Below are experts of layer 4 (counted from 0) of a mixture-of-experts language model. Rows are named router (the router's row for the expert), gate (a neuron's input weights, with its number), up (a neuron's input weights, with its number) and show model dimensions 256-383. Each number is 128 + 32 x the weight over its row's rms, rounded and kept within 0 to 255. Numbers have three digits each.
After each expert's rows: a language model's description of what the expert responds to; "gets" lists some tokens that make up at least twice as much of what it gets as of all text. This comes from a sample of Wikipedia text that the model never trained on. Tokens count by the router's weight.

# expert 6
router:122130089049137124151103174115145193129139143138126099183181195117159093110076196113085145137079171158159186200120092081129160125163131134141146116125101139073105146127126164091123161116130118125136093149156147158145144166178149166143074043131131121153158170096131101099082146104075108104134133151157163161097134067118168089104075120154096088155199146138072087171151134142172119079118
gate0:113120130124118111103100094068113158075107100183148145143123135120180106137144132154128125087169130066134169195104141155133152149075171163161136137090170091163109128136140173169142124153159065176098107085106146104075165121129113128122110089082149109115166144133072127157185141136149114175129154144118168152125115123124072116035135134114116098150183137122119106058084125126154125145104
up0:106165111076128111155117090084119146162150167094135145100095106144129120144136109153098124107116153132215177169125115118145110133102146068126089114127139189127095191142072147174165088107118156111113082071113127176128255165155126115103094160196124101122113144130103088142106142158132154132183125123110127155125132103109138161132112163099204083160165161134144095192123206194106141140141
gate1:138124096108148118100132129162126197097124192099130165137143156087094102183089155155087133082111111103119131161166074099081133158177071133100097141162144129115117084161104089165107093161120201102147121099175158120120154116138120104131118117120142195107120192091134101136151149101093151090096139146138124130112091115119169082118143125140077166132068135122120098123139134106098127137108
up1:140063132085151125117131110120152049128123125062131137189117133094104067115127131120106145081127167140114161043120115159127116131099135110157133164100115121133145164176183069144152143144128156127154131083165143043125199078116120161150130149159189132115112140133114128134148117088152134108165159136119083096108096085108178114122103100128129147113134133122137128112108128108125155152091
gate2:120093122135157131161138145106083145105129190120129165126126125138157159091147109155144095143088094129155191063212131123112146136170084142087123134119142143091171110119128146114131124113079099132074067131148105122131113138110134132194079128117109122183091140135112150104119106123145198154119151131105138147117088117124096115092110110136118162078162122190143163128105132133048168089145
up2:132114211123106169104102096142089137154142108160203152096120145146095080118085125110129140092163159108128130188131152130061126120140127079117086195164102132155123135162107156112174146128123127110151167147117128131128130084074148056127173125104082106102147106098074064120133097085134085082127237189124109116081114127184074117114102090086141101110131073102131142106179175127148178140061
gate3:143150197118180087111152143129151136121098077088097126100114116168162141198142097098118062160072147158103130098118116172143220144123110122141147063153166119070076100194137164117131133034170130104162089108133133103139128146090107087106075139149152183065122107170161195149148150134142137094067163124112126159094133150111132031100126212140088086109134089076107128182122103103134105100119
up3:122191131095107122164093144144155117090127138122166128100062151116153130136138106071127107105097185119069114142116091123125061113145132115132183146155147184130128209125019123121165112119141077105149145130103116185106100141128096130128194100155122138116024145134121107139127113151129095148129123157125150121133134148136132166143152101124143166124098091146121100111126149131119104161129
gate4:107196139106151143102129175125147117146113114106133134131128151131068169129118128133147147217126136128154127132090131125166129120178144130136166115082004091129172108121120092109123149109129078142178118104113127166123200153127151140095131102144117146130126102115091103094117128112138086099091136130146124128158116132108097138121078024089102137136118111172146153108085118091113203095169
up4:141130144094164126052124115129116116178133131088090131122151124119122116114102198088123129174129085123111117114139147109167149115194136122103163104106105077128069082089134116181149128162087171190141118125225129133132059102137156131122135088133153134077121113143154190093136161120111171098181127094113083078141192207143118120167112132102113112084110143178132121090108162116127134135141
gate5:109104156039143164127114143118053126133138128144090121142125117068151126141108105180101149115099139086170192117134142120095097143112243118162126100094151104139106150156133140142112097128132092204110077133146145097107114109133096122133126116173129192130086117134106069119129227129111181106123157198115073175104137144125077095115121133170125089135171108154154143215129186153157074128110
up5:102132126151143122111139111115123031168157129074092150084144122096100094133123171128122056178137140168101150153109121162082189136116149151124155104108148136165106089084136144132158092120185159099073137106141179138126109162122115102047150117140125208127138170131105139098140147111163148124121138090126197129088086134151100075078133161115126093130174131140114017116116137158178088115095
gate6:106116107124122128151106197178130147128085125145161165113123126150126157046136163062074124099107115079126119155147157132144126154170141139132127109113125150131115158141183136183142104130119130148131169128084129125127153129068156128104050018101131046128125148170209146111180118089180103097152104077132124099107182164098105138114119153120075116139114143162109171103127118134128153184162
up6:138056123145155123064144137140144101135064100159118063116075113101141164042106126177080106077085076112146196085088142086174176140147159049129117131130140042114203053081098099083147126148145165153140169103097205134125185068156127117044056135128140127099180193094096130142154137123104210131119093133107126122105124110107165091141153166147144153141084135168117115126155090111133084161114
gate7:140062078115086169110050123126173131125109172126111165140113116122040129130100093193104116150103117203163115164132127148138121131116165126156088077111075169114103167109119171099075121091138099147188101085155138106153128057111153153084134131131077127140153133061097147143128137113108164135144148118100103095157153143138102100096129101082124097174169110155151154099163187054131112128120
up7:130103137158119068172093160133126129223117160110129156113124107129128077117142123131128105115137165065158144118160150139108176127148146143078125119099111107142132087141123096139188114135134176089145071118135121172152199122116154090198068079133158145150130122080137079121104080125139118123120122144160136161110121109104107123085127156058101092129149097115117193097093129156182137058151
Description: Digit groups and numerals in postal codes, coordinates, populations, money and years, such as 33350, 700, million, 500.
gets: "\n", "2", "1", "0", "000", "3"

# expert 20
router:171164089066175092171112162096135136164137166105080125145129132102141084077129175067095168138145159147076195151088091122123171105132115146140211065092149168107123144182057153067154149103134087141106079160196132126151128196153138107137115129167157184103144171106153070112084116137093073070099084176162188121111146106115083126103086060161137094098160187127096093127153144139170122094124
gate0:049108120127165143123118115134111109139134128152164147124114157117128088116179061125114134157117180080139140155115093129143080163157103130136170090117139160134144080131114129111089125122138099126118129084157125093090144131121158140109149140188148159161127165119112120088020103158129124122083134110152112147127106122106137223110132172117112087130075126079103169086071181146142082177158
up0:116139159153114120107108094085144140168108116129137127117145122136159118106143175164137130135098061143135107124137076083084121166132091082099138149153085117105158108156100075147166085127180139077128151127095144093219137145136128179176148110135110144119092124137152147069114123153111124136059139074158188173162127122157132132126156136108145166102119179129135121161128150141018144127167
gate1:102177122136159154099174163178229133105145143117176073143128168168134135179132112102135163146081116186163114174124131119121138130130188135107116163163156148115105105107084122160170182140144115089063179125129120147124113089072117156093161040124099170107100158103119082101157121142126114104111129093100151129107071122114130136087075124095118166082131137110152075176118107129174214145124
up1:165127144104131077165126107139084132121135110137142089198128127115125146176114138122114094135042113151181123112130107141121126144142156158134105173065083164119135138151187109168071141118139183135120201095168115131082173153150123122199123150126107139108039153083183126147115169132146154124114148192146153195126147095123119061081144124160120140142105102115094132123124187192145139107107
gate2:055167121127143142117062070165139116077119110133152118124122069135112115161166174080120050103159164155092176125099135104078115083107161139108138146139153164172181144145103159176147167117143100140118182128114086090075113129136108132118130133108136128123083113051116083196109153105156123096157156151100126101069095143098078136102091151146129143138103147122132154132159120114112112151100
up2:081126130143173166142125064202150134050167117095185126130130142151090105151128062130099098129095073045126154128131134136137137102138160144131099119130081168128151138096175123052173081147096138068120172109123176079127124118145130126090128061047125118111142100121086125162178186142146189149193170141076126166208153108122111143143202139110069131100109129154039175107093115140069135145142
gate3:223034123170145135127151139100140125183140157121141131168142177145094138121146127118087092092147091139114114120133095180121148083164065119069173138133116148117055145090179127091111209114172104154126118109107134197134167114109102148141086125139161155131153185122163183128103109078130060124113104120167094074097141132093129082151183121144148092142137097144154106163092104093152172171135
up3:113132073134170066142212178146143136052143178156099179104146136111114172120133153106129087158073090138099044073136110131133124154153056124145188094101165125126045162118179120083155092076146159135120106180106122130149134080082202134127124147160163115136091128152123106130105141108141093137158121156123075135121125115139167139129145124123089096150110127092138084119203120172121132147127
gate4:144142093101148112103168144141061159176170131077060117129106109160121137102110107068141153151145113162103130031159074121099150105076132123158087092087103175153129143113124156119147156136138056159145096118142181159113057150070115206068106110151127124108079093146106074110103104104101077144140126136138134111116074193102133186174156148120146162126119076132089180075206137201118110141129
up4:139115177115177190104128148086090172126127135146109106162118148104018093100069140061093136147076116162114130110119174111120125129073102143116180138125147172161121068101125149057171137045088110106118121168111176099110134117103082142117149154133146116174105154098090108107095160088110149063071188147132129119108111160100155134179100192133134202175144098118145130119124133122120127037126
gate5:118109099111135080111112128201125092121138137143174160121128105055070160087126090138161097118163129166121122146107140124113105108117106131130123119085128083176132087162066118105132105096111146192134147145083134130186112102144137066100129152109156211115195125090147098101071116164111133172096168126081146147121107112138197104129126107157147139109112090164168131042108113126148098132081
up5:098144122120108122143073146162125200106144132130168099132123156118153133134120108125122091141134084063172132168134070125141071148138134127056140167088148168065164138193129153091119192101140124105079105075144105128152128167098127059150127082141129176115124069170148139081135144134103157137030149135112093112176108172073052198104129117127098101175145124125122129112148098188174114139149
gate6:206141120136169067162120066114062137163099098122129124115142187150111121156093118109047204154103135109125136149120095083114135152099159104107240109120114110148105105108119187095059162134126140126048058142190122080080144112145094133126140122147140136146096103055115111046102049081173145116082078133119144185151117120132118187138060053116130118183149122115174111115145151131131098171146
up6:091120125141126109132117031138118107111128128142115114164105142170127129140086209114084179183094131122114140137113132111150147155179150127128128066163106135205153110136057119105147130133130145173136144123107124109220136103133128107194159100183141137145109131129154140138077096141128200101136066140072143073126092081130157165103154097103157126166097145093157114149165127123108133149128
gate7:100105133069125112111112073128137131212094076124100175125121134138093106127138163085102155146190071168158128117103126142189161140123111156140213073099113198102106155103149134153147162154130159171111098098105082104105040192099140161116179143163141138104151169111125119125067145106108113146167127123112145108165163138152084111129120180152093100057138107110101132119209147133115121136126
up7:146122107105084131124125133120149113151152216136101255131167126139136134143117111117159120117104128111080159096202197120106131140124114192193126123123084108122117169129124131126134145201126130149161150130135161152132104132135088131119137087165111085169126056128101161234118132141127106122130204195143097106117129162138128098130158133144106118146159157151141065127096122100169127116125
Description: Day numbers and statistics in dates and tables (April 5, 32.6), plus Slavic surname endings like -ko, -á, -ović, -ić.
gets: "1", "2", "3", "6", "7", "5"

# expert 14
router:086170075080159120154081138063164143147155133073129083139131149153153110107082165110086141152142090158100147176111073111088132066162088136104166129122169150112166161160075154128093163101134077143169120147117166166124100186181145141190114118116160113144133135089175117077137135090106146151073075159149147108142180135122135074105113121133176133117141144147074057108150133172153169064093
gate0:115086131154051084128170098146132083147143064120126136092134144105056141167169116168126106200126118109121077133110058192139208093137142109113112186111114128164214138127083144144130046115126123105120141122112178144099092140150183140108152138090061115120147122126144141123164114126164131117106123079178081135121147148209132095156081097096109176104142164155139098055101127141157151072162
up0:125120114118118149131135141112122127141156124148125106125077169122157110132157203107176137111077122151101152146130121072140172123175082033129125142119036108092123146131093125166150101089153094143099184096150059117112107108099162108192103141129219148111110118144175134119136114077151114081121075108117121191110162090109139086113142153125148214094151163029107116144112151159135058107131
gate1:103192129084198115121110133142138126146092137147089078139140153141130183194098134135134147125143104106096167136163135122066098102160114169119140134115111118125097154123104122087075154112149103122116117141171151102113204150127104121127163168175119081130115204127237114099209198109060111126130095093098085118140105109054134161119141138135154130136079128118066195122068123097127107125140
up1:148134096138132136111138097201102122183135131149140197137096164123134130191085134135135115148172114128124091131092144130142115121100145135159164124122125118132198115104081148151044123171112115095130145123119156124160131149103164107172127110126128159106131113127073136131166136064088025119123115115142192101090142136118136059175142106124098152143109116103147099114130155163204098136163
gate2:149097121137115123128133115126146115057076122041132081114115147163169113122129161159058131124100097165080149107129075176123125121184130126130182188156115154075155118131055134114111171154100191149123183153106119135098098137179122094145146099134149104050100083162160125109123174068178121152142116128117071085165168121085112087136123178104158128153121049085075074135080112108183117140129
up2:092088071111130056216167144114180122155144132130091122152143157081155147157103145121096111056084109125207054047137126158137126118113091139088157136097166096128111157160188132100133223150131110112140000127094142151146116146099117126125109140117148167117149117100152130141123080129100133056126122068169134110139127161127146165160069123144116112118120086129162055111130117133096091121153
gate3:139153101129150152121131176128161085134186081160145167134176138049108164107131181069179121140123145145149130126150114108159172083191113099113129126093144165152133190137033097054147197136125106118129135099090105124153109073158186092128133157114165180166157117132144127090057122085123103124101124140093088100127128105132064157145139093116131103122090128108186130148151144156130172161149
up3:130119156077149150140092146142121120170114091164127107081147142121102091151080102125185159123108136117075120090093134147078124145109159144133192138134123144071163123143121111173113150147125133110205131126142120062121092120044129149097128159154159143096142058057112102109101158196132170161134122150135091131091125151120132117112219204130121123142172104137173089159082134168150132053092
gate4:154124136108110107109058121127130121149126188130166152117203093062081161138106157216127157121149149093155156138097086066051095127148129160133056139115195073160095152124145123128128119182107110142138139123083095100204180126103126103126143113095114128106092172135111117165143150152097141141137119076126157141118165122141168140119129108120194116142125150105126161070099139156143097097159
up4:129174135149035114163116156117142150180132138129179110126134117175113124120123177091111166146138141161094094156159097152175129037137135108071094160150108050112087138095152120179132142134089112133186121107095145119114180152163134145148126128101154127111078130086174114131075125148159125146133140189225136086186079101150183192120120165157142131178173118143171093135139108130185088180100
gate5:135120157082173127119123092134156109134162153164154125090056098135160147160183041119113115155160105186117127115147119125118095175139118133190158120126159169140151165148145098113173090178102139128117073131134139154123182122174106108138142118126081081120055152102147121117136137134145130191089128113144123078114117128063144179107120147161197161156134087138152127107098119128064145112129
up5:060134106100139104153137174124101145119165177150096117173122135118142108072177119158181127154161105143156133140132124066123118123128134127138123049127115136103181153165144154128125069136097075109098115126099107168100181111116107131168121129133083154140097178132128060126129075226124183141100137087164138121119141121100094124118154156085132143128144127138116063080172117128125081093115
gate6:153081131086148075133133154143181142090086145076161141082165146132112180114192151123108079191117185194087145103068103142090088091119161126095123181124121135119129101068087143135143048132144110173149160182105109105163127133120158158122106094131141133113104118137128153126147112120077118212065082126069091107184185154109122102136168136158183154107137132133108110097096161134124103073138
up6:143130134164148107116090112130143155126145175137145141108134124127033132124085146155137073136145104131098162150142192159147064125102147156130107125131172140146159124085159125166125166141175100044162102180179159139031142115126142126119087119088142134108160130123119125133099195116144102112153177081126143169147140162107190146083128116157091123136152154142168120178171137132124143129089
gate7:094136153140071108169069152094141142188149102070132132152099090162119138138182073076202124157104129091127176118145140031086180162093120141146115123216154118090116118087104109132142150127142103108082096108108095129080100136100131107140117145137128106094125122130164106168135077108135130151136143174146199133135124135154088163119173113161146101125096142154109137108126086147084090126119
up7:124127095157117111132106174149074125158135122157134118139145188110065132124130068119120142142117078148135164068082131048147129098169048130194195194152110136132091167164129138162149159119123091150077121143113212147099125109121123126152063166156134100107124108108124107179110186100186163130159125179175110122140170105177158127152151225140089101113073169148121134104205098139134056155079
Description: Pipe separators and empty cells in Wikipedia tables of scores, election results and statistics, especially row-ending pipes after numbers and header rows.
gets: " |", " | ", "; ", " |  |", ":", ": "

# expert 5
router:108152100110132077131129122100140146172181203127105079157094187132151124117096157100106143152112181174158153169093086151116157118157060128122123134076109204097102164172110129110108138131211115208143138145153161103110063105128125107155075134113119150142130168120172136100127207085098068118107148139112158148105155103062121080090090100169174113127153131190113101112128061165158182134087
gate0:108187144126180151066078147128172152163144083101078058128076102135133119177164039142180152130140054156109140148147094145125130171174096074060029193132126163141132158104119151083145162122153138117135068207163154171124139142142148144113118095137144149035124125200143061191126123129101130133136055111162173090172158104116118183127108125158150114111110036154123127083114145162093096103120
up0:083147092084125102140129140070135096105132171121125104119112050150166115116145178118122098129137093179138072174129115173173091159121156149139139138131148125042131112127118150152139131162205120097118150116147149094196129107128126104133142139143119085208079110165168096150155141083150168112128112146189146129091122096101060118104116124128087090108102204113094131123145075159116135212190
gate1:195135105157156152123062122138112117088107104132143110139159146145160087139137148119138122186113055143079125134065092166099132092147130089113156131143157228146087100144137190100156105122209141096069117136095132114142131150130138139166178155099123116078170157113151076093078138099128142150125048158119096152147172163123101135105118110098177202050103133158068052133137110158120081185137
up1:126150100112097128137133156136070065157129119082091098127126078132160132097035131186125110129156134133134106132100115157124169123123145108170121113091139138069083124128106151160130172135051131108063125090117115133096073129093110095087117160137117166158103159120083159161086184088123098150129112128186177129121202180142112179178147145122110142116136154105104113165130141103139078141102
gate2:170158136144113101108109102107190125155121142117226097080128193137143187137101140106158114148111141111091175133158080143104124141125177123112159105130108127044119142158135042101140080097158147116142133103169135092155095108087089149138099165136128146094143113105038120088097113117106152137123098093097125154124168155120164080108165150101118149165198114180155224117140095117113140156089
up2:212203142090146135096182161129205002147111136149174095160110126101105073155124083090121129147164115069126145099128165136102130091113161140173159170147177181077118127141192085134131130152158135119128126103160206134098116139176124095141119093172168130146116089135099121121155124201105084157125221119069161205127165131145153119090154166158086118136114071096056129136112083155107117207088
gate3:097132075101128109128087126112120117092197080066161145144099168135158177143110155126127119105153082155090136148140128101090094066124106121139089121153088104134118141080110152121204156141142146114106136069114156100067130129063118150119080155103131129146070132056086153168139139146135077117125084080153178137105138133127119217146131177115146203080155132111142109211155096116142131143115
up3:144148083110138098204137090108144081141173107120121114118174124196112100093193112120142121091155128149151146195149126121146129138127128154121174106092100101185174143180111125147089150171130127123103178180110126098103125136173172117245083156131150089093110095091146093160135119075108110188138116138129105141126148132083116188122187176122154081149106113110152122088143099144129101049160
gate4:114112187106147089129150093137127167182204129216176110167106177155103140239122156141130135128139159144125127107099071125103120042082168150128148140118097136063141125144103110159197126187128148089142128104114182110139099129128123138101177076177146110129197195088081095127147134090104154117106137108173117135092148116094109153142198091158170140106129123130167152106086108126126138138132
up4:089155104139172123149176131116157118101110136127108134135136114103075175132119127119144136130127199189111151165108139162135128124113092085162150101152154155167037166080149142143072144111078120103135127151060127163123062219149109155151115125127115125150145144118125149139146151146165072115134109141142139121092112139130132133086187133122131121142096115113133113108139106039108120140112
gate5:123151065157077131123095111097081139155096128100194130146095113082099111120136096123173162123121073112095117111097119089055127172114086123136133115115118152124160109126093082121139174131134159127142122045065125117175167136075144159158127179111072085076129180145102124163114139156088157095081105143110087191139105137125096170093142107090123083140121131134084129149106159140140124146150
up5:145126154144127122087157096139096131129138080142105100072132115111115192140081146159171121083185109155119085134099139094158123164117079125140136116122130062078139194144100131139132127116162118107117122074158106139136156151103111157140128087139129126101095103085185143148166168178193126187132107141096142108043104116056150124086103134084148154143154084184169090107147119108086157116123
gate6:099086197139133128132077118133176117111166174110123102116148168151131148144160097131116118219080127114092136132111150075132122189074092136057124116155154136092132162149133095136109120126148146093133144149152120207190163093107118141182164163135146145112165139150099128134162106084075113119230189134134131185093124121057128143082121067157134098136141123165120149171128143103195113157134
up6:126106242137140136154115140070106047151155131169113130128090173132165163126161117117148143190120083230097125133132129167143130136129119074150143128139108212124150188104088125099144160092158099112111172115113122180121127143144082119133148100120180199176173138128162128118162115161146149118124107134142092117215122128142072135120098088206132159118154136166158107134138131169086167128123
gate7:129186133096109106076125114107115095173109130159117093114149171083091192094105140155143090147116090109140130128114107157133135129108126104160104164147119129090109129121175126103115124139158094094092163127091094155054084141091113122186032120177126102157090117111101100103097140165095200163141127076071154173121129129081125110107110138093154124091148190142085118162125201140103114124081
up7:181155144190122162159157117100124113089148121150154148085192160138132145107147132145110091127073147156157123126144119091057130137120127142130114103103153146167125134139124153097175140135148141116121129093152064148045148136145126166134153078067163119159114140113176126176109119164129104149111142105112080157207236131098117170113116107167131124136126187137116125118126152167150153139120
Description: The, of the, in the, to the and similar article-plus-preposition tokens, often after a verb or noun like service of the, referring to the.
gets: " the", " of the", " The", " in the", " to", ", the"

# expert 16
router:138151114065156115182082155080144190193170155124074108150124196197167110122133188091109168133123116134143168181090099146112142062125089125133179120078129168132099164190079160103100144100198114152132087139124152108171116171142179082143136113139142179123134148139114097075098173104104104121034107147165192125133145137099114110117106108143118093146129141116121111094175139133151117144093
gate0:161151126113117137136146120178135171145183082147124136143119108119133182134208090135193091108068133130132134143138095077113126094088135075144148096147124189125105129191148232088091172102158144134128066094145137099092117135166110109088180132161149130085150175121082145152089132121120150144084108057074134119148103104131068123138147141154151118188105132119135107125141136104105093145136
up0:147166153089123146170130143147088120093109159089144132102109160066000139133125118107190151139169113148117117104151097156141190108156157121099135103102106109120130134132130099118128143083120119118138129128118065121157130068107131107162128120134157119101150111113132080117171124117119115130083101137120092123106120145054034170134079061130081136163095176102180136059129201204136158144118
gate1:067149166158128155115179141122088160052153167119121186132096108115190180098168159174123123201170117128133191184147088113176095120154128156123152082095138126136142159157151159119155168167129108139129157158109123119078154153138127135150113154124122061172079136129062068176093125088131107094133123151106151197203114121172111082138122119116097135136144097131112161129088079118105091099157
up1:212140239150070160111158132149053122165082088104121078176095141120127194107065107157091160155130073131111151097065138133105142097130091131127112067112132131144152193105093158097015154121122135087082186073065186134120116155124128095106198126075112126125137097139111084123148109137103116111104061167080131065135125156126148151099117183150134161150106114129150166122181135155129204066116
gate2:112107127120113145152128197117131159202137130147087170156115129160123138128131162106143131092111125095094131063141118080115175126137101103129154131114054061144147143121141163154099128098125143120107149136114127148160128105102113107130136080124122103128170136110142099086130153071167087119113154133168085173091140172154088108149111193097048100140118171188167144122164128117100091164154
up2:174114131106127157126137146161131118121146148153154218019125058110095088152086147092133119121124160221122167121183199117101139145144125110118122123163124155032128121123092141115155083126132126131113134138087161140077160133150129118075116151092115129104166135080082088092117143169134100075121130152186085080142172120136149147068157146109128106124124112130164112171143098093051133123127
gate3:134100144110098115135093110107118152142163165143112118126090171191141114093127106113080204145067149122105134114154066152131162106112155135139133179171223234054129148121179117141147093139152150059104140124073143119141140144101142110142121165144127089125138151092152140123114165046132169122149144131163128118120127102156138137142131121127052156132126133123127037131176131106191158130175
up3:169129096153205103185132143142123118110171133136130101113104178116089127213125144121174159127123129097115127150163144097144073154129064155057084080145107125056127086105119102117143075205112058203158134192137126144180132099074106097117158096121122155132141099098105174129094111121134102135143102145136136100127091127104114083151150084117127182106125178147098117130094142162188204100122
gate4:099158141119107114069126154120120108145119119116089133165132168164115115099156093120105202103173121108129095104107079093172108110094119172170087181127136170105113122186096175081131066144129115132119102072158114141130153085131138206106126133159123112188143142145129118144090133141055096177083175176130086132131151093102112120179129100112166103170120169194122132145112186103091161114121
up4:018127172069148132119147136141142130119107137113109095042151128180151161060132098120109146114180116128116117112114177126062209112164129153149091149129133092118153050119159113116089158092094213192084111115115162131136054082157119184133073131095150102115151137154156107118187129092117113133057122146146143115139110110125131134137027107101152123073166132150190103125128228144164138109088
gate5:174171124147192063136165128124127208127072128105228089118128098202099107108119201132121151141130149107132151065109114100117121153107161111088129125125174087066092120093126200107127133172159165135108112109153147083190146094086109078141129171166119151053129106190141122138121093097092089111138162114168125152098166083123079137173123101158110146119116134123132188135133126116173146142129
up5:131133128158186106130089154086151109132113092141146146194205092145159133105198167136128157118096114116157127136098138128143068126136109130056120197209117155131153090085148087119159134143121128131113143097126153201075097112165138131143117143114151069090147139133115148105156152139130093140127109083174046136113131123124137185134097090149131161080094131119104171127089173107098109140135
gate6:146109170128101128107183129126129140090123130139133107134196112119114131186099160207127138152143064109120123158118121178147104181112146132066153172124098089126111123160096127171100175142115115129125116228078169122107052090115160103145141138101141154110136161137126140113160129123182112161135144063177145138131187147128106170094121171133067107118110152090151117123133112164162141169096
up6:135062178126126082090189125102084101097062128111060150087110182168092123116141125127094106146128124088076132128130149202255117124150109107113144128062151146178139035098121098153057150128104091127088123190123119110112136167183091127074088133116186139123163154117162147087152094116120147123148146100137122126154181109139173143129124157121101113069086093139116086121129088118135166195160
gate7:139141117116130119120142105133160156096129146134179145116118139144150112197184125181157078128078161093130137233129080115129104147092137086117126128121101079111138174160175167095118148094158124096177068126123128085163102126167135088145139143101178118145125133135089133128124127138131116134097163097133151095167064128155203086155146133163184082180100139113067178132174174139149102158144
up7:183102185098124120137155163184103124165113096077152088086146185130125148137123166110116114147138159077096129133138146110074139132147135099108123111114136141134138144200108154165167122132174162150043165140151135098128167120111152144194114131180141087152138185109159148144179170136079138191170148121120073138117183120088055073127111142110046180085138079171133106074118132135179124111154
Description: Score dashes, pipes and linking words in football and sports results, such as 3–1 win over, defeat at, 2–5, | FW.
gets: " | ", "–", " |", "; ", " at", "0"

# expert 13
router:185122120101198172150108157072134137166170137024119108153134102112152054102108110089116145146108106163166136157113098164121135101153086101189153142117123145102133142150092118113166154100179124138124125156124147119121127181153140122152102144118175122148169190074125133082100162049125127102145153116138178113127123121102114072094164096116135096132166162131121077191147121130165158098119
gate0:180139148028128135111106123138086103103132116137077118118145122065026092126114073148113147157117146112111109141181145136089060122143109144119086184160124119139109145136125182160160135120158132096174110130094126130131073126121089104141152128154075144086128185148105151127125108101117108123148100099204124106100124109131130127157168128093116120138073149126172108080111118137039096125125
up0:127129145105145181158119148137169144152114108126136132140131172098120051135114123148119141117103072078091160148117145077179081098130111117151146114106109126120182105108129061135110066101117152125127161157165151153116113188210129208132149128095134122122128096116120086085145109127104126101174199132103174133148076152116148187112117090103157084181108156090169156064135057131143113114123
gate1:155107084093139196093135115104139142126159101117069095135129095157128105157155131159090150163115067170123163112156139126130159176126124136122135171112114149127094176032204155101166108109146085098125102127138118116123133179058129128094125149083131175113159182043152083132105120133088099082099126108098109130066111128152137132136186072089108101167136126129135116100118131163081111132072
up1:124118133191151132142110089121197132110063160138133139100100221147122135076126071118061054156095104123170106105105137143035128123179167111129159154072139122132098168098153094091088151094127177129081095153087145141085131108113153128179121100097137179120103158134156128106136075109132134142098131117135118172157109054096105101191137113093100116122137032102137134143176206109095138112079
gate2:144154066099120188208134103132133127130069190118158068072129165080095161141125119127129132142131088119147111102124147211137100160147096112152174148092138138138110079099128096144111152058129131117101139105151087112115128116215121101150106161099205116113151197110125163130126100049138217116128145116146123134091108057162145102114132130119138061149107116149169109125152170127124150092130
up2:199136191139078138146122173098124086126169110147135103144113148152088031161104131154134057161133120156085143123134132073173161129071092137072098082156130106198160176111058131125108147172122087134143154109116104101142124034134100181109126163135156116087095153132126185209138133121096130123086197110150108069144079094113106166201122118081162077133178245121123140142147163138115091122146
gate3:128122162150100137148155124141101149076139135045120130151139148143124155147154080133139138131077108128120132126132084044128088082092120138126130142117125166174126085147082156093194146102120145114147118178101127136101166135119130118127163088101082154143091148148108079198115117043096135180093123114134155111146127075172152130111126079179145101105131150139150139151131093160138174172153
up3:111103166128159192096137157127071164125106080113175125160107169163205119080121123167124098124133135121092130138099121082128089213128111093171142104085095090111122121142114142169067142098152097142138114129121105112140138128145108157191135124077110194067151133106174071171099154165135110104078209106135098152106081183076119151127126139122140083130138152149092135134137152130145158130144
gate4:109172132110122169138034138132157182097141127178127126120123101147088131130126132065079158165044099150156094161100130078157131142117130124114130170108158165138091153148143067126061086137168098178133144130142169110110114151158137135102116047156121107136132118130079118131131091159091159132166098083132124137165132152116238160102164154132166125133098087145086136140125118081120127185127
up4:116084167131178138121138162146160129114160131105071089159175126130151050130144097119163083116167041115160125085093165141113111139138142164115122108090113118205033132190100022129131097125140084138168056106131174122208173129122152179110108060117105111124089147134107185114129132107142160080154110081102113129095127113146122111150178112170156123158100176090107139118109076117151103162108
gate5:077129163129193127135092165133153100113098138126119089165119096137152140171154129053095155152076155153195100199171070198158119138129149136137151122174072127129133082123200062105127204098182117160140160137189125190128121084151146100088111120174138072117132138161108130087119064115175123082077130186111102131147099117118094175132149073161106095083104141137073128141134121137087138126134
up5:175134148200121151104096146105132095190102149150136142141101097188124080106152169060102141044101122105077114093071081136084080116127090059127175129177118137163094124123098117064165155177214103085124147097124132111126170137129064131103177151129117185109056147137134110133115204091137147200140079110152167152150133127154125133066152096139131160181117125153116179155128157128143158152139
gate6:096098169076155148134126066111178123075096137083124094093136126156127111051124128129146129080139095108153085140086143125204104076123140126195124077085200121156132121115194082118134114130079146146124169145128189129100118168139129059095152088142079175105122190143120129134117129065118080148169158109170103131128096175117120128056160139153087182129115125140194100172154106083083198086128
up6:147199154143148153136147134226137170134102118099124105100118105113140125130135134123142129150122176131135107117129156121131128136144114135095095097164125087236168124105092218138121125114164136073131149087033130112149149126125150133123133124119134133089126126164094183103145148148088110053131145172117120120142104114189154128092138136135104116142125082106099110160143097121170136115138
gate7:088110119009149151164113122138160124124097117098112132195138105067145098092092100162157101138081077137177165176134107152102136166119114115147111044153162130111076139098136135085127168126158154090072055127146128137103108186119124122123191131111187193109141137127101110166153063110154127126167144087132187112166071112134078112126132167141167086024165143063149109142100133137049151123098
up7:156255187099108154128150119111137092178135115136209183115151128125137123100124127141125147162107175164127131140074180137078101118132125101174138103154127147147123183186098099106084149124098146095143150129157121176133125133183120140115116113128132143132153127118133077152164107135078075150090089095077116103111176145178050135114134043015114130110114132163163122135082124107152086132141
Description: Lone spaces, table-cell digits, line-start hyphens and pipes, plus second pieces of split words such as remer-g-ing, unin-v-olved, en-v-y.
gets: " ", "1", "2", "| ", "g", "- "